From a checkpoint of a small mixture-of-experts model trained on Wikipedia.
Size: vocabulary 7298, 39M parameters.
Experts: 16 experts in each of 8 layers, 2 picks a token.
Training: 837M tokens, 8642 steps.
Below are experts of layer 6 (counted from 0) of a mixture-of-experts language model. Rows are named router (the router's row for the expert), up (a neuron's input weights, with its number), down (a neuron's output weights, with its number) and show model dimensions 0-79. Each number is 500 + 40 x the weight over its row's rms, rounded and kept within 0 to 999. Numbers have three digits each.
Before each expert's rows: a language model's description of what the expert responds to. This comes from a sample of Wikipedia text that the model never trained on.

# expert 5
What it handles: Acronyms and codes. Capital letters, acronyms, code numbers and odd fragments of proper names or unusual characters, such as ZIP digits, CHMP, D49/1, plus taxonomy-list contexts.
router:505577509497523510504464448492461552499464524480528475535545552530509481478525546454509547416448475445504517494550516486476454478533518510461515485420460518487570552507489473426445522487503543582583455518522525505536496461443487545536467507
up1:477444449513481438510525527486462456433504543537480529463469499506486430439499469452545545554461497444554499452541613450464488501521467531585496467465524431552540481503573497485527479391547497557525485477485372526462532488501546508489511519
down1:480518537489535465506467453525415546421464455529486565566542554504572467503541467417500465569580510426466491560536516500454529493570549539496499502549586465483547502532496516477464390615479545539502490513438481488546513555546472515551514551
up2:523473552494483491516464525481536470493529509551512513481528512520521535541597484527520477489461517518514459484487514479492512445542504574494503519419415539538472474537467508541535502499487461548522493541502525483427523472296539491510499514
down2:537417484548470523555427453564520500438538520494494470528467488543480499522590526517494522513517525481496502515570521479458543503510541548499513532470468456515498506511472517474440431617558539517438571509461525475441521492461545506470466533
up3:478517550563483474431492547484504490535491519562468487482525533448520510473419524511478498437504526515485473475418490461522505464454444508511511523423545478432529475476522526528580458524490487511528536577494449476480506540475487510447568542
down3:580519455500527451440455540463507505458478498532444450539521519481475529524579558527509523510501508510488407495514394520536525500426503523526421503576540504516525452536502504486531570409535533504482545498500473469505497508465559518535523499
up4:552442493554532459529480516487452531476478421493432527469506468496414508545576449488547499523483495515443523512513491515488512391571466462492492473498571508433511448553515424518442552581473556542472519466495527588523541523496503542500513513
down4:527488509416557478511470481478448401513472518461458493529494446566502471539556493589497481464501454499436434411492471465494501457521487516459461471463506538514477446514498522575520554500509510526476471542496478585453449509482488503522486503
up5:554489526502512534460489520465462491510477659503474455488520506503518524469513474476530411474466541548470369437524518447417592544454459412552486532439528499477495502572460521523541509548511480570531520509470475470497564557527492428466527505
down5:573550504495528481498498438523516513523475473606465525466561490551500522487534522524421439466487496504544499470384450460555463470493537507537499448527537476514516529484551514524507450560558546430422503504496486506481579565427453473508553520
up6:472517558480516463480447506500513432553485522467482429535492555579531449543480540498480562400575502536561454520510501426568487499489412522491518437478527451430473571473528526534469551561451547506551470491496492474472422465470540471503511514
down6:479425502498549504510611518473494553445501484517483493426512496444454485583493510483436481363537550519466459542512573514436521472512477516505504411498462497557545538501514484465490497369539521551485488503502491513507492496478517471569592512
up7:461494531573572453528476475507570477502533583498561574539471549505494546526541474553524557447526463566483488545558463493495511463497437535477535464495504493481518560501501485503434549524503460495443539494531448546501483446554467557541484560
down7:442513506409451454491504570512498387519532557569548471505487542543443476522503486548574481519453510517463416568426483554490525526489480513504442411435488552504503485475491488527531525591445551519530513455531481552501508497534497490502410466
up8:478554559446519540532602492497467453465518520525508470563486505556573555571427490520488488509494504512474508499510514435521479439480531488516536521449511476562508509537430507481472526483412567507463451523492547466460461483457528504549475432
down8:534520445468479552518508550493446490405500464472509476542522530498498477499504543478501531578511510501497499522435498599436441488473452547582489457463527508611489443484518530516463456557436551468494433559527478452550456574529457570511502470
up9:523542494529463578505539533490440462568506451438532579530499523427521576536465493537485509562504416537487488521526576537482525444535545477476515492512465483557478501512504536578478500472514505519528508496514499513468512544470433446526447507
down9:501482579494505509541551505465484502528513487482527508470486506514423485505428404465468464477456504498494476513459496518499462525473539456521431482490510525412505522462532542543435503416409433512463510528506447485516504473521475432477535569
up10:487479504541480551472472446490519554502534498427540474491555456596555549483483408566494510499530523460492527580556550435510450453504464444551508453489551489534527540456459516515579432460488493555557483542454525549511468401495487493512486512
down10:511516445459512525457441509567483463614484461453488509445460541516505481562573458523468414520519515551482478489473443532549506547542467501554537464494559573499490482464503472539466443536475489564530497497488513498448465498475516493558519566
up11:531502435559522436469407494441434489498450456491562456549470489491434512524496404521492474448542510507529570482463564493524445486495519414467492480507515580556461510493488483503493539541465556450493503480542465443510481509499542454477531564
down11:477504447458440493521534409507481443480534535455561503527442490493459511564521527566531508407548506555487439455497491538516516534475548482489463488522547513521477514561487510552497529473493531480486526585533478533490465616432493518555566481
up12:470496473531511535464446452457536530467504414500477444483543574526465545453468539425536481457547494571465513400490524548463483498533526442531489544469469528515526551453512504394509510477459499519540447534471485459562502443468528471499511500
down12:487464501550500462552481456503491497439505500515536505483486540528483495481566415478476495496488491514554539447506521504506494451545479490482487516468523402521527534513494508540457510668496591465484517457421498488531507446503494509501401482
up13:470524571540462362488440528485485434456492568509465531482459482483508561471488538482568553463533514553496529484593535490529466482448505547475519507560504461512607491505491554470567408467482525481396475504543514453518495487413522476521521554
down13:586577519570525461501533502456431482535504532505534473438520523526484506526451511456537471520518539517517507488465516566475512519500474494550550434583543521412532457542504469453488566411493479588530438539474487460576479442436481492489457488
up14:568505403488471506453501542482488522479485521441513487546445450534509522440467549514506515521511485463555500521454468525436480503435573521564473493505546466521539490435493483526507594464544470532478488548493576500495469568515543489484461454
down14:509528544481512492493541501495469533527553464491539502463445536517532516507577500556492534456556417437510418488498453500500549548537484536459460485441493458505502452505499511479477475538484530580516495529566462561518516479464501475509515528
up15:507575524471529468485391483508491465548516473491500477462428549500549474501478527493570533398412526521451511489480532570404510468505492511491537508457474480419498521442522473468443508551497528575534514528455503553488582445482415523563518512
down15:449498503580533520466465485463554507510483450521504477467494522507499498511576505426537471476476513559488529523515495553478525463443548516532479535540510467442449556486515514538459549618474501539592528514475577493456562520454486545548478455
up16:479533484458504537509525479469521528456499504509527469481463536468441472483513522495473455446521459464494447475462454520434452477455490524482511475499478566485511466532491485443473555488491484536510481517471517457458488464498553536555515562
down16:611568527457453553515455559537497528493551519524512480466484498476464469547598516564483569460507509564460583486484486514468596485496469535446380440555536492552477435485486473482518488500537506490439491548578453472464544521475485562567452535
up17:548558526545484538543471421491620477449569581515455569562493542475495515524442393579484428440482552509455481519509480449470434491485541422480507540489437537473498497448491503540479459545513474473501466472512508504494462435438492401480515514
down17:514575458554533408556463465470520448484504516495452501553478505508415475530456517589480411509492588520500572519467490492565459568490447508514457537441493558530480474556469586494486528427504551502495500422529501394484547542594451491488597573
up18:436489501516502546438469431532481486492491513480500521508554493533595481469474543497461467418514494517492473489510473471533574473609526495514539495543546559457519546480450434530461523559537481512515491453501531461511496473509443460536502520
down18:490499539555500474489494480554472440491533508536456501519500537588536443455496520515480440488541514494503537523507487457496514478555546475532508470526490540508446486413324438551521563552464514518450470430509396494430502524490444448539536480
up19:502567448518496505457488474480452505544443497547544486476434483476476523501576565463545475505496478495501501508514438500493496540469550476506527473473485480573528547521573547566431547480498435502522423486558441487491564459549485488478493473
down19:502501519505534524516559552480525533503454516448545522547500512483482556461504453503502480512493532496502537494481450572508480552523466480545500486564509618616441501441551442451498515488396407524521485539510500569465500512498521452517533536
up20:469507533517489464515493444518564525472515494461601469523538475500465507530581453506499503518522508494477467522522515537488528580479577427485476479429506450517608526508517472475468501512499541455564470415485461520537497442520515511499506512
down20:528485515539510501447563443464507474454516490488458471550545516439512570463519449492516491449587498518465490498460480502526514523594539513461513477532535513505559516443519451550434452559439519435472509523486476545548461535524504547470510561
up21:538437446555483510491477497568516490473477480492596480450466473504495432484469519423489489534496590541535486476496557484498476535475487531508449501503478424466480466532462525472470557472539495527565538426546478472469565439513535445439497478
down21:428419470535442553574481471495520516469461462454528500496462466510548497443482585438456466547524501461487465503492466508544495518466508572496426518549495516514470445511430471541474519497447416503463476540446473486442499496462462466501480479
up22:417537508481466522513551542442462482489528532540532503500534515517451467605443513478479463443548554532564488537545571495509464512486497520451489468458498426573598499516497488491404501485504541447495564496522500569500582491551470497551478495
down22:475566512474394550465532484544530428513466525489476522527469444495569466536559537457526467460563517480544519492536479551559507409473555533453547510499516502571527549531477413494501459522435498536524509553483488501508490535525516574537514472
up23:510487473536536556545425509549604527494400548462539442451552507527535451460535516574473463516484496477555457464474492500492630526470512513483444462525493462519517502526475472559531536520494528540485510552473609428486575470495453530430533500
down23:486389435530557531489544533544498471528492524514525503494540434541566457545467477509542547498509484561522480501493528536501534534514491489528508473555560517475496511492489462520465444397496453526460501566487551433510467534496491444482495488
up24:497522548465540475521523529562485573526519512521543535497512549495500501477515491531489567442455469416580503508478506382526578538489488456545497506435443547467522496630483466513417487557486463546541446502547485509529469475357443477513524495
down24:501497477539468470460562509545474537480413468520559585430543511466521414413542441455484545523511517521476510479531438436503527439532541513520490508543447467477517518489498556491503444632553562530479459478459524482503525485529476546480438432
up25:526481521510543421577526547544469370412527540526583494501488551545458451531481534499510522460497566516541508423410549491570517519494515480491519454468513545433522494464514557409497509524489455542450624508545535544504538486469503504521528527
down25:530488572392511495535530481521557488526524500542552454510513503546510502514423518518516510493471493489524544481493589545513445479525484510432472545454531605522480453487561518497448496493542436506449520487519422486573493487512478613472481519
up26:522516516514511444506432458555507502525512522456512487464514473511486439493503473535485584508535515485465582494540505507558533503515571441487532426456531538421504520468470523445489548503486493542484487486497540481548493498531433506497508528
down26:537525521584397497532487471462507524532437491454545448500476513539547509485427489511575459494477497536482462443512504473478528444497459460462534550521486504515536468463484491434577531394526500447531442516427519491497535494515466477505507524
up27:508525465528422518521455487535548532513568464469490544504527557534414481492503477490540541492445515447503471494487497498483515452487481465480506520477439504449502458531525502518501499507488565501502539484477487494553568498502528524494529474
down27:555524480504426464510486420556564514516436468490536436508516461574471484485496476530529522504515559527493546460488532560456569496451543559525533450478564607560527436474481506476482565491439591517489518495540502499474560538489519542523511515
up28:546564499540506483535433500464453462481565502553390461560476494506510477554499523543450522450488585520533514468506546494492497525532457454443515488499515497519562536522466530563440511539549506498440525447420535461569398453507537470448441561
down28:446487558489545502488544448509507461513516490524495471489511463537509502529475477525477452522472517510469490425446459413509540540605494449513458484458524482556541474481500559526527509458496546539476440485422480451487458445518543477468430538
up29:576532474472502531484525411484426459524495522454510452538544460523453484440520445490461438551509596499513521571485453519443553430495502503502475540568517517553604496557528464492495514527497531576558500449555583516514439477467534486500491465
down29:526508510459492527511475508464497503538485521537522512452514504542537429428469490505495489522505567477602521533449466520477507498511473512535474510565407527533563529533472474480506533530479525513492493460563542528516432535564482535494460434
up30:441528480550485476541469451466460525498478528481430494605488471497486518505453478436483517446442568465516524533487509530471539460461547483489503501472492462435551526549542502549485526568477505539562489484435493550557545457487521493464493528
down30:443524534565496457512505563496531523543446515500412485496528500543465511403483489529472500485479510566484463510512579527482452494470537471532544522494458563548556470401552487477576434696493524547471469554527516514573531496523492540429595498
up31:513519525436454536517463490512473549493527511424506433488417521571530534501441552527510443521493489458523481468397500534473521492485547442475560457464490475508576603474462447503437522487511485503537465595505410547527452574483556576450583544
down31:474512486517530521576477529516553499489455491451580488495457427532466480415471587525452419527534542541483449486520501535486496508526490509524466522560542571570453530498471469490511483649556547502531476496466479507477473530452478441422534541
up32:542538442460482512521500507545501564462515484510535488527487504506534543561465533464521554486479520467559487503514504463443512515499498462468570480444462491467487496502439495469437554503517535535499522471541484538543597447441467480485507491
down32:545490446553499516519445481531520490491499517497510466498543531515580549510496483477472531529562483455490522500566443483485488573528444476520471504518461465577482508474465512533558462725539492478459497528507502520563566439556499475501534553
up33:514592515474503481449508468449489465441459482628497529484512515471542503490488533459517468506485489497488504429518432545533450509497473444492493433528482472538568516497547499580415523421451488513487541538486510515526482550524579509513462513
down33:494491519509521437483504538499493499485537557486486459502518495440489464522486527560480471505497527535405495436475529452520537525445517574504527502533535581547492512470545501533523464532515526527468599565466452448475522528490552495481538531
up34:445467567484495495488542528499433551510514573550509452567562520497462458574427492487584555536441515482470484513521484472484476485548431459519463555403516459535518521488515500509507487597484485531558570454531560540561447412443583411533513510
down34:528491425519418518492553590462546494463520417508504436491533570524501475511484504448574521564489480511496557534555520495477475453491500496501450598499531491487475500503490498473485538679566501518431598447519455462447447471543451500559512453
up35:518529456444514514487462507512546514504492509546476467502541518427556500498418486499406488466551531530555419512536491513401483547506435504497463508448407466508491504489542481511494441468530490579482382477524557511504523463479482530493530464
down35:466488483456471478497556470535426451450536563469412501553452544501477423515526519541469458544521521518415451477413442493576511480465520539471486518432490569541444545507497472543492577485518515493517487567511445548552533503485551507443500549
up36:580495569497412511471425495486512484502473541480495491501465553467541486517548526477441564505503465520402467470497439502517502545478577505543563477515482491482484498506474503556524551474580457556531477551545460538500529519400530532512526542
down36:447573443495470567471512481485499490514498466480510510434506473526486533549495489576579483507456502472490487455548463436522566475532458400506386524589495563505480530513422535467517478454502552504499439534487522600448538543471470506450483520
up37:525512498520481562460507521507517551498569425520505495549451522477482598461472558475506458460480480541496522486491505478560503394516550575510534515446590450497428465503454484563509525480533483559559487479479571500527557501470470485549402523
down37:436454520478514467496448506535518417430470508491555540536465468502533553504475506490517486490446408430486511478510553521454454437487468474505462484445486520479515569510487490529510541606449458537512501556471570519529578573505503524518420492
up38:485517562512553451524486452512436520486522538574454487544474521556570418497545535473413531426442529534476486521435524494515506515502526469435507475539493578485444537473502475520444494482562527459499450476547511482562470445426521509457549528
down38:448432499496590529489473521545456518512499502437484506540541498479512506523436520508561508436522460528437458565468532498515490508486506464550513471480446618507489498501475478507494496576532424523494513490510446577507511487474507479516557554
up39:503422491451567473442490422552453493440486490493595565602599473495509456450518538494521489597466560501457502491539525446475508486529472493510513507466505481499505489481494525413519560465550505476530531591497526547540480485519457501534591491
down39:462546554509441524539511556480535531507489551449504475442525530485525530468531463511526576505465434461545508459449497480520470468478509483502499539464512475443463494476466495569464453489596488430475515462513497464501498498472488508479482504
up40:513456549524558474538470571578517515437495449513421471526476588558548541492513486512482557511470487480484473493525451480517516487508511458492436522546505492559562444528511561448521487501491476544514395534489558525550543475514530519498466489
down40:528462463480519535449577493560591520451511511531496496548426522478474517488479493551524500546527535518445455499521432503462411513558543514554432553586455480531495483466567631530480581541481483521546409493493554423509498485435546543524492440